python train.py --num_hidden_layers=11 --hidden_size=512 --n_experts=16 --experts_per_token=1 --d_expert=192 --d_shared_expert=384 --hidden_act="swiglu" --moe_layers=[1, 2, 3, 4, 5, 6, 7, 8, 9, 10] --router_score="softmax" --normalize_top_k=false --routed_scale=4.0 --balance_loss=0.000982 --balance_bias=true --init_std_router=0.00755 --lr_router=0.000616 --vocab_size=32000 --norm="layernorm" --norm_eps=1e-07 --tie_word_embeddings=true --optimizer="adam_atan2" --learning_rate=0.00058 --beta1=0.95 --beta2=0.99 --batch_tokens=[32768, 65536, 131072] --max_seq_len=1024 --train_tokens=538100000 --max_steps=8035 --dataset="wikipedia_en"
Below are experts of layer 2 (counted from 0) of a mixture-of-experts language model. Rows are named router (the router's row for the expert), down (a neuron's output weights, with its number) and show model dimensions 64-127. Each number is 200 + 40 x the weight over its row's rms, rounded and kept within 0 to 999.
After each expert's rows: "comes before" lists some tokens at least twice as common just after its tokens as in all text. This comes from a sample of Wikipedia text that the model never trained on. Tokens count by the router's weight.

# expert 2
router,189,224,213,162,238,202,250,211,207,108,181,190,218,81,275,191,219,217,219,209,198,242,215,218,165,143,209,259,145,201,177,207,210,163,168,213,161,174,289,118,234,211,188,302,275,155,240,237,239,218,158,194,277,150,217,270,161,225,227,216,159,174,187,171
down0,223,216,171,158,198,125,193,203,239,197,186,205,296,201,197,236,205,195,205,150,243,208,155,211,247,189,225,251,187,215,254,200,143,174,107,270,238,155,149,223,213,199,224,162,224,220,239,179,129,262,152,178,249,244,180,119,214,197,234,252,154,175,208,226
down1,225,162,165,201,207,118,186,208,135,225,230,216,245,255,212,140,241,243,269,252,174,143,263,193,294,177,169,227,221,170,199,176,135,204,245,184,217,207,187,260,200,213,188,142,166,239,109,205,150,148,210,222,181,234,219,178,197,183,178,184,210,157,225,221
down2,137,183,161,90,237,149,208,177,223,186,229,181,183,170,217,184,189,242,143,252,172,177,231,202,204,220,182,210,198,192,224,277,179,170,256,273,214,217,164,193,183,264,182,145,208,122,246,177,141,227,231,219,195,127,230,197,220,193,203,156,148,275,173,168
down3,155,206,151,209,161,211,218,211,167,284,208,142,230,191,164,191,128,184,225,164,232,228,197,223,201,166,215,121,224,178,258,207,183,217,219,214,241,255,162,186,148,143,137,190,154,201,171,204,166,177,192,189,117,277,151,264,209,269,184,172,99,235,247,114
down4,189,177,171,237,175,169,210,146,258,249,137,253,224,205,170,212,244,169,215,261,132,341,225,153,247,275,180,253,242,197,140,207,136,168,193,242,217,211,170,221,194,239,184,195,208,191,230,156,177,198,220,215,227,207,224,229,148,264,140,221,169,159,204,285
down5,199,301,275,224,216,216,156,163,233,124,152,241,157,179,223,215,188,228,158,187,261,207,223,214,178,182,257,201,241,270,101,177,240,213,187,212,207,146,209,120,168,181,298,234,136,171,184,233,162,221,200,170,168,194,184,162,196,175,180,170,213,208,184,216
down6,262,248,218,132,244,192,188,208,184,204,161,180,157,179,185,142,190,234,192,241,210,111,135,276,230,251,203,210,199,199,203,218,156,272,155,183,242,216,229,211,171,163,282,159,175,260,234,252,316,142,151,190,162,186,205,203,238,196,175,258,212,210,173,212
down7,141,164,194,182,228,219,261,144,207,171,174,181,125,180,213,156,198,271,190,221,173,183,220,247,248,154,232,186,192,181,201,232,112,196,151,207,186,293,223,279,161,180,219,192,167,244,204,174,196,168,179,253,160,262,183,232,215,164,199,142,260,140,149,168
comes before: " the", " a", " his", " well", " an", " 0"

# expert 11
router,210,198,201,240,159,188,224,226,234,210,180,233,133,254,211,190,217,191,189,171,242,221,156,167,165,225,157,173,199,205,151,230,168,238,202,272,212,174,181,231,147,200,195,220,149,223,143,178,175,53,216,187,236,203,194,182,224,196,177,242,218,138,273,222
down0,210,275,226,201,160,163,225,200,184,185,132,213,174,190,230,194,178,141,178,196,209,187,187,153,210,179,190,241,192,242,240,87,198,201,159,185,161,136,200,256,179,133,272,235,199,213,161,206,230,238,207,190,215,179,212,265,192,203,253,199,230,154,208,162
down1,155,195,224,166,186,148,155,187,192,191,184,204,218,232,160,218,234,193,194,167,202,242,189,252,219,209,129,270,227,194,191,136,176,213,203,214,226,154,152,254,156,186,233,222,196,195,162,184,243,215,110,192,218,209,136,160,284,248,242,179,178,220,209,169
down2,211,243,192,195,294,195,206,245,163,193,215,206,217,221,229,212,163,210,197,198,129,198,289,259,189,177,200,136,217,161,209,221,233,168,145,209,192,155,201,233,189,261,207,227,213,172,230,219,228,189,252,193,189,208,217,130,208,167,186,163,172,139,241,146
down3,196,186,226,168,216,230,198,260,197,174,190,212,267,165,228,234,223,214,248,200,223,199,175,309,235,188,225,255,174,251,236,152,181,202,267,264,217,190,191,281,184,157,168,221,177,146,229,175,210,242,265,180,198,130,151,197,152,155,265,254,187,217,280,208
down4,194,206,309,174,223,266,130,154,218,126,248,230,258,162,141,224,174,183,224,147,95,209,190,186,279,136,291,195,216,187,232,212,205,203,162,194,233,152,128,236,258,185,229,253,154,224,185,247,219,237,135,162,233,180,252,146,194,238,149,217,269,216,129,195
down5,178,185,162,220,251,170,159,218,206,156,225,235,225,155,228,149,128,215,169,233,210,171,239,150,206,261,246,230,216,199,227,195,133,257,190,207,151,138,236,179,196,190,154,174,250,166,255,161,130,168,177,208,224,191,175,191,188,232,143,109,209,231,244,152
down6,221,168,185,279,164,155,187,230,226,173,233,247,100,186,183,206,168,248,144,170,204,181,246,148,214,234,129,236,166,231,227,240,161,211,164,223,166,127,135,253,216,162,193,246,206,197,206,243,214,145,161,269,231,148,192,200,212,182,209,166,266,210,160,203
down7,155,225,193,236,206,266,276,183,243,246,238,179,196,208,209,249,206,184,186,168,174,216,229,201,175,218,124,161,203,206,237,166,116,186,228,174,177,212,158,196,191,202,222,132,283,220,195,264,125,287,159,187,196,175,206,156,229,180,226,161,209,144,205,210
comes before: " |", ",", ")", "N", "W", " ("

# expert 3
router,228,269,212,206,248,211,217,195,249,188,233,212,294,104,299,208,188,172,267,208,253,204,192,169,228,208,282,221,178,170,227,202,224,159,157,265,219,256,215,242,206,173,124,233,192,133,136,190,132,259,198,216,315,189,116,202,227,165,195,148,160,257,250,215
down0,193,164,158,173,193,237,256,166,155,187,209,183,201,183,73,272,261,198,129,218,194,151,207,204,184,181,206,255,226,189,198,202,111,134,232,194,226,194,199,237,258,203,199,174,218,184,174,178,242,176,277,220,215,154,222,225,192,207,142,194,186,186,189,309
down1,172,170,252,224,133,247,161,212,189,127,173,192,156,263,145,233,246,191,188,234,213,202,200,236,156,225,239,182,214,167,203,245,197,162,171,195,226,172,206,238,244,182,217,237,197,258,246,173,251,238,202,187,197,189,217,219,209,160,253,187,204,140,228,222
down2,233,195,257,206,199,209,212,146,218,244,121,258,153,241,208,223,211,229,216,308,204,261,206,200,209,213,207,187,240,165,140,222,153,203,171,203,212,204,158,222,195,218,216,208,139,305,139,200,205,217,214,189,132,146,190,173,261,262,245,140,274,224,172,201
down3,213,131,215,185,245,159,177,139,131,84,199,179,241,202,202,242,199,266,234,220,167,164,233,232,164,188,276,194,182,180,218,209,181,249,203,179,164,177,189,155,221,257,228,151,182,192,200,171,169,188,202,174,206,232,182,237,243,275,174,194,183,222,175,190
down4,215,169,235,178,122,257,259,223,253,158,242,241,185,192,124,211,230,140,230,291,202,144,205,154,184,180,226,201,219,188,136,294,190,94,235,210,111,174,211,210,201,254,147,181,242,167,164,186,179,183,128,185,242,149,137,242,240,164,241,188,215,92,172,257
down5,254,270,220,106,236,209,165,203,214,237,255,274,206,232,128,205,175,211,209,159,147,209,210,81,204,185,197,150,207,204,204,212,241,140,165,139,161,161,214,104,168,291,164,204,197,200,179,284,193,203,102,139,180,245,160,220,160,210,192,164,267,236,184,211
down6,163,160,242,212,239,198,123,277,154,192,133,259,134,246,221,193,247,250,203,228,170,236,192,131,211,179,190,192,166,223,130,226,230,143,268,150,215,208,177,197,178,191,173,198,208,185,227,183,188,210,151,154,215,158,165,193,209,181,233,135,215,252,282,190
down7,159,224,157,221,112,249,180,214,240,203,218,161,279,214,242,253,197,197,181,181,223,138,205,202,218,211,259,182,218,126,192,188,213,229,191,282,214,172,179,149,157,169,136,233,224,198,78,152,203,216,205,185,215,127,183,216,214,167,215,170,198,204,227,185
comes before: "\n", " |", " ", " The", " is", " ="

# expert 6
router,197,232,212,145,187,184,195,218,162,232,214,201,226,111,208,170,179,164,219,185,180,137,209,179,228,133,290,260,140,167,171,125,211,246,93,242,222,236,218,214,195,185,123,248,179,121,210,234,234,248,201,211,233,202,169,199,238,155,247,145,245,162,191,192
down0,172,196,243,224,177,222,144,203,102,176,219,200,238,162,214,226,76,192,214,222,233,166,197,189,164,198,219,165,180,165,107,217,147,258,195,214,219,233,249,145,216,229,232,153,183,201,198,229,185,209,227,148,194,228,201,270,243,223,178,205,181,224,170,225
down1,239,165,247,236,152,248,200,199,213,197,260,198,237,263,217,228,196,206,198,168,188,225,218,164,226,149,296,223,194,140,206,173,146,152,195,205,220,193,239,259,234,267,182,191,145,184,283,191,230,217,125,243,151,141,182,193,278,213,276,174,195,176,144,190
down2,230,226,227,106,209,225,141,233,189,258,235,133,165,175,116,202,209,263,172,216,207,281,226,278,218,295,169,190,203,138,189,164,302,278,184,150,205,202,144,203,179,157,202,243,235,248,233,228,237,205,215,268,136,145,214,175,158,216,146,200,200,222,195,182
down3,229,189,217,213,143,166,191,195,237,230,174,185,194,203,176,189,226,106,130,223,193,165,164,275,171,194,201,157,269,136,186,207,206,240,163,226,247,189,209,160,206,171,130,196,147,150,187,225,256,192,160,254,222,213,287,248,267,172,208,210,191,153,175,215
down4,139,220,192,336,241,273,222,213,202,168,216,242,198,319,213,179,194,273,244,204,213,231,180,180,252,241,149,171,138,226,129,189,202,179,175,194,187,191,232,170,161,226,154,218,164,229,275,208,207,174,218,184,203,238,225,171,240,209,245,189,157,257,186,232
down5,219,145,164,256,245,266,168,204,196,155,196,193,242,207,241,259,203,241,257,229,189,217,227,248,207,242,155,195,248,132,182,203,227,196,211,206,207,160,173,150,263,195,200,179,200,268,213,203,254,216,229,177,154,155,179,247,171,178,288,198,217,176,284,196
down6,203,160,190,173,230,237,155,156,265,167,262,172,209,160,176,138,201,197,230,214,252,180,286,147,218,244,214,132,171,177,194,234,226,203,174,213,190,240,254,286,190,221,209,243,243,169,177,173,182,212,123,244,226,158,231,181,234,222,214,219,198,142,167,251
down7,200,209,143,187,222,137,195,199,167,155,177,206,270,196,231,265,116,257,212,244,223,210,191,305,149,213,256,218,188,220,205,128,176,171,249,175,187,192,153,249,190,283,173,229,237,225,219,211,231,264,157,233,214,152,141,229,193,258,217,230,171,228,234,232
comes before: " |", "-", "|", " -", "·", "=="

# expert 12
router,179,209,173,241,184,175,236,126,149,213,255,158,118,208,179,253,230,178,210,255,246,242,193,211,239,177,225,207,249,196,237,153,167,175,193,192,128,155,246,146,191,213,202,185,178,159,267,218,264,159,145,145,125,227,225,290,229,222,160,255,354,218,250,152
down0,199,277,281,189,177,238,145,235,166,198,239,212,238,95,264,295,189,249,258,237,189,242,194,147,231,228,152,282,163,213,124,135,236,295,211,228,201,248,233,210,121,184,204,226,154,237,199,252,191,260,245,182,152,263,219,218,187,195,201,198,256,242,242,210
down1,246,235,208,197,230,224,183,206,221,216,263,240,155,188,237,201,270,153,162,236,158,284,254,237,216,150,166,270,209,208,208,202,232,218,192,160,204,209,156,187,214,268,250,255,223,201,189,191,245,164,165,165,289,191,201,223,163,197,247,176,229,207,171,181
down2,192,159,194,207,145,279,212,156,159,184,192,148,173,259,163,209,200,250,152,190,149,223,175,190,282,226,214,200,212,193,231,143,248,201,212,123,214,239,249,192,249,108,222,252,232,202,151,275,176,207,179,221,99,190,223,206,127,257,262,191,205,194,174,228
down3,195,228,182,205,139,198,157,199,167,257,146,133,222,175,260,185,235,162,245,205,168,226,231,171,173,293,250,233,116,188,225,138,204,275,150,242,254,219,189,227,185,166,173,208,226,234,225,119,174,173,222,240,271,168,201,260,213,291,210,165,225,160,160,176
down4,218,215,214,198,210,249,201,187,194,179,198,132,276,185,224,263,119,196,195,198,181,243,216,174,234,148,87,165,213,178,181,126,152,211,214,232,195,176,200,162,215,164,204,210,193,171,208,182,233,219,203,131,164,196,236,155,227,296,150,195,202,220,241,234
down5,254,154,192,195,218,199,186,234,211,168,161,126,231,197,263,240,197,161,239,235,286,176,201,206,224,222,234,123,262,209,224,235,267,220,150,166,217,180,179,194,173,156,189,213,129,209,157,210,209,302,215,165,236,249,189,171,154,130,230,196,227,250,232,224
down6,160,159,184,204,176,200,234,248,241,155,125,166,261,243,279,201,189,243,226,154,267,185,204,198,166,237,241,88,201,210,127,217,204,218,190,241,231,205,158,140,137,170,224,254,239,228,140,211,218,285,270,150,245,213,235,263,135,180,212,237,191,192,233,189
down7,210,221,217,202,157,298,183,192,147,175,224,136,246,172,221,248,249,313,236,163,188,167,206,159,204,162,238,217,157,194,235,204,140,168,242,213,251,212,251,274,242,160,184,215,171,215,237,173,216,164,280,165,172,224,173,229,219,221,174,182,212,219,171,180
comes before: "\n", "==", "|", "See", " also", " =="